Experts of a small language model.
Experts: 24 experts in each of 10 layers, 144 SwiGLU neurons an expert, 4 picks a token, a softmax router.
Training: a variant of Adam for the experts, 500M tokens, 7636 steps.
Below are experts of layer 6 (counted from 0) of a mixture-of-experts language model. Rows are named router (the router's row for the expert), gate (a neuron's input weights, with its number), up (a neuron's input weights, with its number) and show model dimensions 0-63. Each number is 128 + 24 x the weight over its row's rms, rounded and kept within 0 to 255. Numbers have three digits each.
After each expert's rows: "gets" lists some tokens that make up at least twice as much of what it gets as of all text. This comes from a sample of Wikipedia text that the model never trained on. Tokens count by the router's weight.

# expert 20
router:118181136135139126090118150132108061126140151105154113149072145152181168132131104088117113126131165145140137132140153112126144134116140110161100129155161144102084126096085134142113091128129131
gate0:114103158126098134131139087110130123111113102116141099127116116111107128117079138133149149128121126115169128112106131126099099129105150150138136139157106123086172118132128100127132085128146128
up0:159133113138112155122122086096149096150116154127142118113133139102162153126144148124129134158191117115144128189119127151125088146146135087177138118154096116111140088119162130138110154115112110
gate1:107110104131121097140152104160132151117165097103120145079113108115109157100118148111142107147096127147133115078105108090115128144156172111119163128138107122148139161133144141084148127112133097
up1:140156116164168122123135145138111132141130134071141105128102111123099153139144119121139083156133139099083107126118135090132084087159140152131166151130141114107129161161138134082126121062081131
gate2:108131096135113128202169134118103115087100123131086076140149161102117157107178133117110133131140121115146141131117123116128141138122124121130139127113121155094122140140142117097137118164107147
up2:114096116148135112160185116117142096141092140116090096125114122181150111110105111094102109139122150083115119133095160048139122081119122128136128131176111109125093109095098108147124165115118106
gate3:141165139184144127119152134096120144164101170111103178106134107154065122158135117103114148150131142144164144133125149099090128111121096174149097131106113126114118075158130124119160142095126108
up3:124158111125090153143160157164128157130089153137141173095140146109083084137109140167176132165145143147117138134136148136100131162146142114063120119149090084120126139101141145138151113132122122
gate4:111123111138105106153102091179140132120137173126141111161118126147149111169158141109174144098107138117074127123153138146162155131140109155115145137112088160136111131097101139126112099160115125
up4:159145132104133147137129123105116119143106107107105117112123102114119128114131122123100101125074126138137134146151127152127078131153162155154124116130110105118156105142127142100161129119130156
gate5:138105137167126148103066112120129130146141139174165094131110145144096131147097085133112090097165071121105103153116129109142102125126137161168140191131157089150125136123135134102138165106102124
up5:122149148142113135156099145147126124141113135129144124147111139094141132125137123117108100104172096129101138154141139128105129148108144114137131172106200154129090139155108087115156159152143108
gate6:126143158137117170126165151107112104135130134126109139118116141080118164142137110106099156061142114141137134098139149094149084092145077138125137116128109157131146127138154118100113149119176132
up6:150098120128121098141128195097148082128131121146115106125154162135128155142113124135131093109125145142104155139148109068172144143145122140139128152093147178122153137130130146097103140133120101
gate7:158143113130109127151126171109127137149145135113137115095161153105152105141105127132148130142104102182101084136125123100102142143142120157114121123118122119125150154140136151111095165161126107
up7:118068144163153155139113126107131088138105110144133122151160156144079116111154143132113131122122138083119156131137160110151112111075142098100109164180125137182116077144091118145101094113144111
gate8:090098126072129137104133147111149103181112123118136126146117109091145137158151149128123126158170118139142108128163135105123122123107135102147115159151133055134091103157161100060134139120187128
up8:164139113146119117132099120100152172127100127175082087117096143134116144104122162170175125115100070159143136138157109134114112147133142133138165099098142148138123151085139120131165155132153131
gate9:095134122141131123109109158153120138145125153165153114133149135119170090155131116105121091132130112133153090128114136116169145077127071151150137150109132115113122139132151107134147106122139106
up9:123117156100102136113137116107130113110113101116126128125135102108109142128091121137127172094165127150149168146156117114151142138142118131118110093125117177122108151088090141134074171117138134
gate10:130143118165089119182147132138125097116093149131114133111084140153157138087183088120114118119124098123138170147150138128139133099131142145122146129124132150156119134120074080089121118125150125
up10:115104129099167141100116149127109111103143136133106148114153122106130132154101118127109099127096122154128088143136119148116164122137094152135123104132119158118111109148143127160105143137082132
gate11:106113146131098132108118140146174133158101160127094151134116133141185117093174089134155116149077135138088166142128170153101129158133169139069182094137116113108170121116114124159145133108095126
up11:090114163094138134152134181125104134100162150100104121096140180140142152129151082084139052075130143107193132124130135097157089118091104120105138142110105181110141142087151123129129168121135062
gate12:098135135109134118135111152134127164132151133170131125115172120107166121157079145120120088158108151158118097120112116105160082120162148134136121150087177121164124124147147130084104140131111118
up12:124157113137110161085120152088108122086136137098094153108152124160100161109108172135097133107130090135116152125162122157114137169111136095111124131134088154132105120131139118135086106112097175
gate13:122119110170152156118103181118124129138153145136069121128173095166087177174149131179087153131151091128121089143137141151116118184130145128100134163134144134119112088128126122144095144143127100
up13:126104082167109094153128146129133140114132058128094097138153136101140133114127104136069123113139115135132143141135146102116116136109090134145120125115126127132092119127133135116125135111125144
gate14:113153125131104121117152120131093122079145077126072106100166104135131110124106091094085129142141130135145083117120133102127113107117081142093139137110176123128121135161128141143148163129111081
up14:153120113108102150140154088147133116126170127142097091150158116173156128135116102122112123142120128073068149115119148111119106127117119082129139131138153104102128154160088136138140108134131117
gate15:143139114116132135134153087151131175113113136155088096120121171098123109122081136151080159184093143141101114127126138117141131115127151149106110134130138140120134111121098167120142102146139041
up15:131148134170146121117105112142137141141153078135121137142108120125108124134138126164141180084115092108152116137181131154115110153164132120108154112129151095136133093138118114099177137125138123
gets: " ", "1", "2", "3", "4", "6"

# expert 0
router:113124113078121113152121101115087146118145139142147103128135115137122128121089093051087151107111088084148127118139119167106152156177172134129131158103086113201098135096165133135114118151153105
gate0:134156119144151141139095122101141161122126109094169108120144119146133131166121120150095147157153122158155170093134103139136131125152161101114163158080108140137111152098120126143130144113111104
up0:118112106149077098116118132110152142114113153128154112121165100118133136082117080156181133123119162127162139190152094160134075178106121091124133138182095097113128110147165115114160098089107102
gate1:116165131120122138129101157098109136121116088105159160139166110109125137122115125097106132163094174095124157128156169126103116123166162128160102158129114147117074154134154159123110085175067125
up1:131119119151138148131090151132087129145117123138142142101081102134117129083111130103150117146103149109157119118162130125115100127168157152130092170144061147114115126111127145066102134165121138
gate2:132069155122114138107167114132129102138156119142115109143115155139066125051084132136159108165151086140144111118124127128088126128117105149106077114159099173151103136147150075112166126129157170
up2:133160108142151103152145118122102197147140129116116144163178108144104097097146128137110104093092138155097119160167173131131120152146122136112069103103113122139136145153103130142151144094114124
gate3:152093100128126130161134151143123146091157148134123125091154117112123150118128188131153139112149148109077107153166095104108124126175141165112135171097099125120133103154109138160129066130109156
up3:126102116115116115131112154146130122149176134141122112140142127123091093111120119157080152127175139113149140136124100145068134151097139129151097128137149123121115124116113128118114101125127152
gate4:156113156145121176151103170151146121151140098110148168166122111157102126162088135082130126145114115140147177105110138133076111109167182091126122139135110097141133107105158136098146087102157113
up4:133170126131099093085089153106129158102126121155120116130118168118113137107150139108113170102148098110119128135130108141143149093113109141146121112136145159136149167117131144124124147129117090
gate5:092095117085115093132130155051138121116145104140127115116170138119085159151117136148074159087136108116184129123140107118135127131099123140127141127108154113090090161139152085139159123093095101
up5:133169121134087172097101123170115124142155134116151120120094127134148174108126089141165135152102097158079096140131126134174142131127132123089123148108124146132140104135096146140119159124106141
gate6:143108099075144138139131118128136133150176150116073132190128167087115103124164098084123131094126135121126118140093125134098083151138111191148072129141167105143147130119138123172139134113122144
up6:106157098182155142099142142113121151121086086163144120107118136188115102156101151151143130192155125087143114140130129119194140116084134070141123131128102122120131109129089121158103146124119110
gate7:140077114104110158089073146141126114133093078128132123097136114155127129106137125122121133100104142121126139161127128156086134115175145162132146094136110111123121129176175171101139127124130111
up7:153169114207138136159144162105162093138092100117088178065157114124146135147133169146176114153164128169113084142158127128106140119134102135149147139108151143115135096184140109135178128164146090
gate8:145152095140094106123126115138079147128126165119098140123123147088132123129132130149119132127128161188126143107189181108109150129123119114183115105167083100120137107169139096137121101086119125
up8:115168114096114125125132093180083160156100122129143124127117161111093112112130100135120105081095147120147145120117105139118110159129171128171126102172120104143185136137147118154122120136128119
gate9:131129125110166136146141125150110134140118132122168159131145158119125119117140114114162128125103111126147105124057141097138158128140183165133105117124140118152134122127117105148131108118112157
up9:132151129148148098059151101150129132073084085140146139120078134129151104120146140140191173127084113159148167132152108136122158132143146149091108125132146151166133175128103119113113103114142138
gate10:137173156143121150144119151127130107151122130120140124149106107167142119154115124108119142130130137127093128155105059117133145110133192125076091172178142107125153105118104075121128174119150156
up10:132125137148101129147130166115181106109118153132115133144152125170103099154102141081125136141118122116141118146124113108098152090081132134084120141179138115142149121130147109133160190148127131
gate11:102110150113149140124101158126088151151115103128145129119095098152079124150130155094103131179142179140158119142117140139104114103121120126114127131142122123136160116122144198104096141114146126
up11:071146107159112137180131146092159143103113106143170144115119124143155103140131129117106145098133122124138167160153101153123149098126126170106141129139125133142146154131163170096125087134089121
gate12:139135116101135100067136122090143094133123132112128144137107128105156092097154110138138134144150152128153139103124132133106143135125107111180127136109096110144123109131137100091108154123140116
up12:142152121073130134141102106144077133129167104111142139096138110132125161145146161110130105080081132154102140121115115124090151124129113167120174137156100142128124091176112135107142094139116173
gate13:119064098147169119087111129128167093099137142142137138143102164128089071137147127128080118161122122171182155097104121119145072119100111131162122124135121102149097128156092130155111128131127135
up13:140147149161140130159120171120116117131093102117119117115141096123123122080107107139102123139153097115102156142122120118089135112167185157131170073139087068102104091137135105127119117150133158
gate14:127153149076156134161137086153115167142163188107140103143134127132162137125129125128140108157150150174131105104153068121155092115141135145178150144095091142158115167122143078111152128116146135
up14:141062145123125132114138115166086087173128102139135078095140105115146147150118141133118141105160119171132117137149152118125117130132130140079159102141136102125138125152147153139154140116122143
gate15:067134123124133131133090113128144153151144139175134120163133146153133122124124117109143132162105058134149153153152101139091104130123149184126171126108108109132117114108117155122114126146108159
up15:136072144157141118113134117151135100173137166154100131069164126132125098169153123089119151116154117132089137153151146128112101132096103094138127133108135090118105120187157162134161109157133104
gets: "\n", " \"", "ed", " known", " used", " as"

# expert 3
router:139108126125122087105132120140125112141118158133122137150171115099149111114133165156154125140114093130177120101123130109115145121112114149137140112168115095160156160101161100129117118113125162
gate0:123137149134137136135154131074132108086101124154131123100127111140124137156088117143105166129150176132145081143117123131124119163141128092080101162163098149075116160155156089159184136134110135
up0:149119094137113127084132124110149176088129126137103128142137125095090122113121154121116171101161176131118137125106126110128114162150110122094167116142134152117096142150140114153136152132101145
gate1:117145082091097121129116116160097134059102092108162138104114150124146147137138137108133123131126141116144129135143125174091181156180128147103146113158110132132172139153147150103147093084097137
up1:137137125119099149116125101155100102089094147132137128081168076117172097114099107116149123116136111139146128123137087140146119118124125147100131146136136136117126115130163109101097123093104107
gate2:174105095132127115125148093154072133116107127091104161081096108169116088110122133120096122117098174159110125156104079157119165132124153118094116121135094156129161114120132162146100143135112159
up2:149138125130092157114116154119148133100102116111125101100162153122108151137158132134125116079093113160095129093122149145144140166153128157173111141151174204127162127127089127095101111078090113
gate3:146083120161145132165095136108170132157137128143147165092132119138098177129171161135120088134118144116098126141134149122117126162144090137161143124132123181094151142141163159121137125145146153
up3:101164131082101139120125128153124121113110140125111110141095127123167105145129101134166151098125121136144114110134135124106133093148144151104119143103086094148113112111123123112139144100102105
gate4:099134087096066164111101128136159129134134141159123156101155135132103146146113151095105113104139105160115125140137062084116108123140119119130102124138179144085131096149116147123122107122119116
up4:101149085078112137113139116125124096101138120127117114128145172112105074091120098165119132112147151120137153148156114173104118120140104110159156102151144149094168173164150107096134119141130136
gate5:109124130112120117121128137167080176149139126109123116070145134150149133107133121083112149127151110121155118109091135099157159140120088140124130119138128173100123165100117166084136134183136129
up5:086164157147095136096118103136096132099138108154118142098118128158150143122172160117080122120173098131131104105090148090145125123107093140129123130133117182130143130144158077135083138150094106
gate6:149117109129133136151155116141099127133137096126189145119119110129151115160084115121122140106102128090111126099142134138103116162125089116088124152138118135124110140162204146111159123128139164
up6:114116150158133160129131145087105088115152122145132095076115116145143123133141159144088120097122119147132128160093102091127114094129141077126096133141159147140158114154161139109125111081130116
gate7:138119130128126133143100119134132144105166099152172162134115104096150092153129125115123123124114129171139106105095141142170128188139090156108084121093086169111169128115132115117112126133165103
up7:095126101132134114139098152100124083120111132085076113093153153139154116118107128128155174128179119095126130122122170126098107105099127133156153152142164083128057135107110137119138159145088140
gate8:117120117161175106144151122131081104158131132135117167139122113147097092152122132127145141185130140110152131142091137131088143144117152152139155144147149157123111123151159148098141142167148131
up8:143102129129131129127112150113141135147178132113112144093143189143131107185112054074093142146114152130146168099128165142099103141143139113128155107148141137116110141154134136082106085126098077
gate9:112119148170161098164135115140201159103098139110146128115114164153131136146120149103098147151143129118138096145148153112100166120134188127123098100170124092139114133141136121119158159145111125
up9:135102098143143127103120145137146145126137134132126086128154133077144141181112093110120119124143141138136104154098130139120103144130094120161090124113134119118196108091111141126074135132163099
gate10:149138118116115133144139096156129134166119078119159155174154098119148121112132090139193125093154141135138085129152142130106160095126127140118112116149143124145121105124127119129115113140124106
up10:169153156124121134139114150088170160157178148151145146128131114137071141152089141140151116120123133103156130091149177111144085132114157114156091128120106105136141094111166093115129083103150123
gate11:164149147116103126112147118154137096069123124120082084148107137126126135118127134128109166122133119159088107161165106139078146137134137150124131131102163146119155156133074172102138164120093133
up11:109122117092113132157122134139147108087103136101110109100148122157105132143148192095114096122166131139154050134148112127099157125103118144164145152110149134137125101121126158091098197159154111
gate12:122112164125159144104150121143132110157123136118127104128110146095132157108130088148116152078117151105090122122115152166135134142145089131104128168129127192147143126113130100149156135111144145
up12:161173137143095149133131156130180137156149120140110140096126157079173161164119109105139127135188142130131124110117140113162149165144108165154123129124116170111144090131150092144115126091148110
gate13:104153142121130093103144140137118091140148098138115117159161122116118146121105131138104105101131131131109132115108134150165154134190103146146096147118093149123105151106127112102137147104139111
up13:126135170096064134161145131151108095105091113110110134176145126092143134153111109114141080159113103129128090141122142152113145097124129135098054110142158098130151119112147115099101129164069129
gate14:123082118148192124169094115136098169127116120129126143081109139116129110170149123107155101139122144122128119135112114146133161150117126146115101136121130191112086138108125126086097131157169118
up14:143128123117139117150125087154126127102112125129137116126115093136160110127147148129154108147157083146183131140124101127124126113132102132090096121126107123089117164104131115107112137158118108
gate15:104128146123148109092122125105132112142141141163132190097168158116136094138134165110107100106120165141106140110048114157150142113174141140112104146126112156152111112139110120114115121099129083
up15:107128154118144134166119123149149112131136160117105152123133137128127123137160136137111137113067107180104162131102109114126130107130103124123122145096124147132130153093084133155127139102159086
gets: ".", ",", "\n", " that", " =", "=="

# expert 12
router:106151112132123114167136146129192160113116178120117145160113137132122138110120137116107140121117129166088156096111119108128088168128128092101119105122119118072132121168141141152118141128127132
gate0:109131148100107129155103104143118150109088102117120156101112097107148129159103094104135159157177122103129158090081132134119151108176125093175175114125104166127138171101079095098114131145118164
up0:137128098089147127105125121146168124137107134086132114154119145126113116131112134143136112114118135147109119131151118129090087143097146132077088155110149123134146105108193137150200144065128153
gate1:171120113151128160082165093167130123163140143107099137105130138164138089127114134159128140104116086095121066162134087122136111132139178141114138168189119138089145131136135136122084192133108121
up1:122098134143136087116158106165121121136099143156165115107138140132102118128123158135142061119145112114144136117110149116142157100096146097138135124159147126141113136100162082145138133108171098
gate2:145093122151166144116115130106140136097150126088145112152119140133133118099147105143176100100144097121122133121179132110076110144127140169122107132153140139136126139141137143115178151102121107
up2:138168152114112129138112105131128086115100132138122151125158167113151126137139069175144130134130151142121120139165177169143162096126117174128147091107158114102149092117151112166098149134109124
gate3:129098126080106123127136125133115146155098126119119157179124125121139095109120131122167124128149132128101130129132138094142166157121107141138121095137156117118130130106166106117171163134074159
up3:125111187096132132128121134120121130143137150144168094160112123124149110146105161141116077146103150096124115131113123128140111123140128156102092107116133103137131143102150105171099116075128134
gate4:120112129150119153133105128120128183100135129172141132116121148186173110115130121133110098097138188139133102105172133118123137118107141136157124157130148085144124122149107152121114145131101166
up4:128107086102125094151131170150162142155142090137165123161114097145165150131163128112133110114105146152070124122108131132074087141137124131115070143166131134119123120131127108099178114191135154
gate5:129159117159137151120119121136145137086158142113113127134155127167171128102121117142116135120188135132098158139192117113149178148165120116147170160127134165094158162157131123141119141137148143
up5:128096142050140151109118111096093135142096129129093150155150163110114147166166166175120073101082109122128085112124143120143120134121163134113118115082130171140116139124143166159140121122117154
gate6:151110123143111132136127149119157159102161129115148056098115152082119135101104122140104135136144122145125162152140093108134162120154111121148152152153124105136116188146130154125152118144117126
up6:119129086147167131119104117151123146120144099139148129116117109125135127170136107094142148108120141100118147178136101146176114141152123122138152142113150174109132136105124122092144104125111079
gate7:125109078174114113105153140089150086155139146142102115157140160143168117120102131123164096137116097104137103156165124109112166113112117128112108153116129094119140097107135094114127154116106148
up7:125116147114147132131126155143121143117085104137147095099104110135119160124142120149100100112148147150113104102146119164135092149151110163132135157138114140103144119114117157117110106201086121
gate8:120110106127126128080146119092188103127169081125094172122169144149123125159115136129142134106104162097119111116126104090182141133128143140145120108117113114131125115089143091118160149145150153
up8:118099108118134105135115128137134129120148142183123155112161148142123093114169130128138166104107178093098161156092080081148090124112121159128120152093130142184115138115134135145145173171143132
gate9:152113082187133113157102136158144171152133179118119104123111103108111158134092120107123116096172141102149168105116169121132118117163130152134127120154121143123158104132122098111141164136097137
up9:110123149160120118118128113103157118142133100151099180127143144119106123105109132134122122155124142155138118144130107125078137117104133132145135129153146133122133130087151136093092100162123114
gate10:083127147140145125122115118098124083156081128128139127132109140165181127109129150138134155104110110143143126119157129139128134103120168142101136183133122118111113152109120110108115128149109136
up10:132119140125128122100097115140147091139109103130121101162094121151162167128161155122157110127117132097105140120157162134127125121127143105110139145156127109141145124129072124133155091075143107
gate11:097129139139094151143149119160170159109107137145089135165089151159133148119122113092082133125167109125156129149121120123111093093145171136145107102145112107145156071123137116123073097078100111
up11:144107156120114121136119117148157122131098142130110121137119092114156166139131109146083131114149161103120110131109106152127127146128145120097122125141137151131130115147176111184121159128098159
gate12:149123124105123125138110175129165124101145097107149092142105121084136127154121135158157091105151113118166134130161157153086114109128117144124146122112115144147122156091115087123099110141117122
up12:112140143139075124161113187105163136142113125147168162149151161123120124086125126113126158142100104129135104145125115074156145146117071098118130163145100142136098109149143135114137160128106161
gate13:120109084115142119110117150114154168124113116159146123130152073124125166156096136161130132112127068160127145175118096142151146110130114117116157120073074121126088131115114185097078146118113127
up13:130153104119132131097150156129118163124114131141136108096129079075138119125124102132108126152132123117120167151121078138118115136129124100127118112120073124123152209198122125133136131144129149
gate14:158127153141117160123138143135150119113138138164150147154168135120151094132145140122141101122128120076108092175096118118140104130106177134176108139125128149151133141084141145134133188165133118
up14:143087146121096121140084104116108135120143096131114115122090139148162152133122116080137157138133165120128102092122135094136133118152108123130119146126145155119102111101139102121112130088086142
gate15:079112124123153132132136129141135159123189058170149101137104133130132101178138119127094143126108130104106133108140103137122153156142097115141131162126107148175130146097103155138154158137119147
up15:156157124105083104136146123153123153107146096147145107111105081124121113141105113130095140136152078104104146100093117119138134136096115144129160151130124138151151182111095086147139136116131144
gets: " ", "2", "1", "0", "9", " ("

# expert 10
router:127112085138085128088128138130133145090125148127111113104138116157094079125150164117121131139165135107166124110115149000118123123100176134113107113136145100163139154172143118157134146119118086
gate0:089084143130176094154096161080137115127142091150141092142129113162174134137119144164132096114143120129103150099127093126124138113182136118127153152121179107144170125138144090159151134097125215
up0:160145084142091168101153121144114149091080141137109147127134159089134121129126115139120142105127111134089117116104140083106151112125152143156122126150099142143107119153103123124109111169128131
gate1:159145145131155131169126133136143148119163172133158170127168112164114148123117130111095115125144162084150154104153105097181141138127141172109141131125099155105125138120101114131092152128126147
up1:140140102157161088133131059152143124114152130102120139135139144193130122102120133106116075139106091110119155097151158113130148126130150126106131112088121141155158086148086111112170082123166127
gate2:123127110110157152090089168167124088126125148120143088119138126098101136146093112186161143127128159148109135112137104101140115121149095123138117118113101115128153147105112139124094129103091097
up2:138125134153138148133138133135117187102121125098184143103130151122093112153120127156169125154128128126143129096147138095136122135117103185139126126158107141170153126146135128102156150179138111
gate3:173150100161185140155149150095108096134147125142152106135129131133117134115148127164103133164117139131105126147109067159123124105160138169150141120138147143138142120136106123144187152142166121
up3:113089112121171113124108087106128128098125111153108140096145155174108107136093149130124132129119150108121092142120107118121138109171103126095109114128108116106119138164164164150158150134128126
gate4:112125122117130161098127129172108132095145139152132102104188123161134116133131127136113103150084130147112123141113095113150138094141133138150122140138125135131118171124156160141121161163136142
up4:156135151094098096110129124113117148136126099117140111108137139136121165096079128137148107115157119097118095161102103124106121117146118110127065121146132107148124137141082111132092154131134067
gate5:138139134123085126148136124132149098117124144128098131116170119121101122119143128140150127091138118144146182135108128140149161181115126100143088113139171138121119126091117080133137106152135109
up5:126139152105120180129148120166104109147142162121107143139110146113153113131109150158133165136142130133132136106164099129114171085127137141128141133121143119105137124159088111101055146108173168
gate6:122110139110107132090136138153138141122144096101151184140128125131125137144065121142132140159151093064138076091081120157134143123113120141116172164159126118086121130123172101158137144168140116
up6:119128116106103151082122128144112105135110119085135169111125162162146141119163145136134121152142132098147071125115113149122167132099134154125137131147092126102141137164158096123145127136126151
gate7:120135145136148129129168135117126157170104147161162137110129124177111133109147123135128111129146120115153141108105129129137119127111148131136130097114134137152114129122190113149153104137096090
up7:149109129159149138143095100158144096116146121116128102111063089124118104123100129143148189167164120151125117147149109159115136124106120132128120135145171093144109145143096180132157081083086092
gate8:141151095126131127209105148149140144142130098108087133113180110160178137126185143093132130116115173112103143156139121159158107156111133116145113151090134115164118142135109145118097108147109094
up8:106131144128119120118126167147198061153107133099113090156106115142151153125146127108138069144123157089093137107106111108153112140102116117146133089136124122151108115098146151146125094138149160
gate9:138145125111122103154136152129086121157133102129163166108151165167120147075126116112115158145120135128133124125105129120096162123127151130065102117147119109109155103113071131130174177147170129
up9:160109101147142114109108106086134108140106155146069115123162178122117143150106167169143109110127095087143142107102166133152118147105110119150136136109121149159080122124151133128114096140157113
gate10:166138139155112141105175141147120109135109104121087109101108153139134124104156165122116157173112074112113107133110106163125140136119151094144176122146115137114106145102127149135119117154116159
up10:135179106134093140120135173122084082132112144143112095083164137153131123132172098138112139142169112132106171164066136138121144137118102118132179162137091156111117121167137140104116138118127130
gate11:133157123153102092121108115132145157135152168113101151153123160156148131135119098082109106133093171133130195117099146095138087127135123119123122131101168143162125097144104120135136105156132106
up11:109148081158094141118129112119151156146124103103150129149165061118115131135142118141130154125109112153105133151111162181166117147114139106144181168122127114126155111102152143127085077117106101
gate12:083125101132123097143144103141148125094096141109103120132117150127136141115139148082134107172124069179125150166146104125093131111126166140122111138125115159194124146137147127100137148170131130
up12:116111167154097130132111118091117151128148138156103142140074108097140108155145097144090104139067130138122145122125150192097115151166108110136117157123146104115151151154102140139141093156147139
gate13:141108103135116141115136133170139133138094133120152131131156117127108162152153151170123115103118135122133142111108148141167134107118104113107123138160094084140163105128153090133144139136148141
up13:112134130114112143126173156127161142108127095131122181139168124141138096115122133139163137127143114169147149098087104138081170149142128122116118149124144160086208127104143104137117157098124160
gate14:145156120148127172133128116135125148157188152155149108126125102144135115162130127141117137130132112135066139101096136103114116127124135117109132111127163123112175141162104098132114152124155141
up14:096159132164161149093158117191135131144145139109147122111131110138099064154118115145119151165170137092133127081147130138097153098126136148079121118151164123139135173129122133115179147142157130
gate15:155134162157113112129134108140112116149156176154151125158111090102113175111080156138139146160108110101099110140096147115092155095115141130105116148110112134118094091142119098140137129158126135
up15:173137154150104151105146116153118164143089150122135135141113134101092114095119168100156137174113109076146087196132124101118116117132191085127100121134138145150100108097132106147121117147147121
gets: "0", "5", "8", "6", "7", "3"

# expert 15
router:147136128053154079134153155143153150152116160112138141121114123131133139156157137161137080131167115116162110107144141084089160084118120137162135134111094118124136144072143099085123127196166089
gate0:121116109122135107095136155108084138158133114139188107095112124154117152176114113132123159126124148122146202136137177108150167117150152171123134142144146137095146119146092128131104107119162106
up0:135132147104144135132146157137084127111093110144149115094136122133098110139096168146120147137119082104148101114139118112123128148113128083104142115110120146136100138125124116089093118115152087
gate1:127108158163146116171096129097155173125131145137113113136113128173113149162110148088118135115112127121139096086125119166149143096125160129110141140108111132084148123125088105139130083136110125
up1:154081102139138141106109095135129104108155100149157142138151150135138093115156113145104185159114128136131148174103149134110113168151174174137130113163122088128127114137167128112112144108106134
gate2:093154115141146112102144094106128138130156075092141109109129171122137158165143164121086108133101077103143121086167081187119129170111123097142135112105128121116113127098105109104120124151123166
up2:158090132143137124133107157115126076118092116151072135137157133126147115123105087114130162109102174116054157103095118140165129117159143149128132114100125154091126139129119137103146107056129140
gate3:090113132155143129087081122144099127151138111109128132044101113166110129148145133162103113161101098111099156157110112129111124114160121143119122114115129130124093100127096152152120075116134118
up3:167114137166140174153135131160119131172086157186121117123092120151133154148136129181147144155144101172097157140105120137136114171128096135106140118134114128106125119147097179132136128118167091
gate4:128112134128135140152140111142146071146155138134141123111169138149143132147098130095144128104120125153140124100136086140104119168106125118157119148126133119118110140151146144120153138129114054
up4:147105143109118109135130137111133135129129159121141130125116115168188100146193136102100140099119139080131145132150104137117131147086123149125100178115132115102134106145140150103141157149095120
gate5:107121110178131094092133113126131144167119152117125160107177159131091119109149152170140107102101131072122126089142123129166164109115117083131112147151137116135140165088139084170122099141141116
up5:134110112153110135141107141082151084136157125129140075127141139105103157149128102144131128156133097115119146128126163098138124131153128135197140144101155108103133104128129106140147087121108141
gate6:114130178067113139123150138138166143149146132092126082123153140078107160097151137121137143107114144123111153102144106163140169121057129135105156167141098115133144129106133102111117110143128157
up6:138136144110125100172165119146117121100090121135129111150110086140153185157084142131105143127093140165125146101122096124104145108098134116149140118115099132094153117107175115155145129143106080
gate7:118134119128143158149089155128150144143121142148155135132115133149090144115098131083103145178080143128105140138134104150099134130136104133142183150137131149167089124176156167160137119119115127
up7:126085119143128159171121158138153142156093158122161123118129137099090158126151186174122135162153114122097142097158166150124167140114112128138164106098123154157114107121144131167144134134118117
gate8:150136173149132116097084132139153115104136071106118111155122128158125146151127125069102142108124101134099109095138145139116137160131112125143174147156139108126138151117159112120142115110171098
up8:180132138151098104123138148124113098179098112142119121131140159136134142146139114136185146128105130117159127158127152118129097140149132115142086163104140115114150062109133134123119142143139116
gate9:112142093108168103135161119105126139089202152127117078135133078136150114171187113122148107134138113139101143092168105126152146109139118139151113161128143133120098114119130109163159163116168102
up9:120102094117110147121108103154087117159130181107104165118138147118101144134106182162133143152141136140138116151153083124113103154108114121113134127066089130103144133130112163144101112142108140
gate10:136134121111110097119130136161113145090087111133162109110126134147131144155122156150142099130121165142151145130109110104108124101128100138106170116158089156108168127126156140142142145095131172
up10:101160130135095118130143133127150147134110175117093172123133135109113145114109110135116148144137108166120109118141145138081164152148165129124140130097141134114127122129110139138134124138116101
gate11:147119117119083152130118134132137110107157132159073115138106140109127134128132141102149153139164099154102089117133198156168092139137125106155172139093128148093125129153066123108130124118134129
up11:168131134120159072152134105151093119126160143109131107109104131144112132105138084087104144122142105147146116145124158163103165073118124133185153123139084116143089140127085078132146124156154095
gate12:168114115150098130107102165122139149170168131131150136182087136161149160116136128132154113117143119116104113151160105141129110163144103126077130150167144107141115101147119169122137117117145109
up12:158133103138128128126129122161133133155123106115145093132100117159135056106074103153107166114135134131139117129151153165124110111130095075083129128136134121131168149162107114158115127110136127
gate13:136139130128164095126124153141150126141139121168113168134158151128107061158107111124091173117151160145147129086113146125132139094118126140135071148154158136117134149099126142132142123153105088
up13:135143139126143118123098120083145152110071111108141103143115111121170150124120139107137117107123116164114143088090127124138079127149123117141143113127093132149076114149185129132125138122096105
gate14:140110106147108144140120173121110161105114099142163131154100098144090152123120091101115109135151145107135111100087144076092136104105179125124100118152136079108135133121155119142161185139165135
up14:148148088172106122148142152117114182130124123096107140121129112159155111095110109116147138161109130141123159124069166108137111144143126115115141125137104117073123110129099086096120157103155126
gate15:144143138172121128102104159130136164121137116164131103121117131118132112110161139199138123116126130151103078135110109117112127147145152115115172123109124128116152100138108109135117142095103130
up15:117135116112134112121121136122102141103088130118133132130123121156128134148121118129134111131100134167106117152088125121093113125166115092102120086143128099119086149133081129120110143086096091
gets: " and", " to", " was", " is", " of", " with"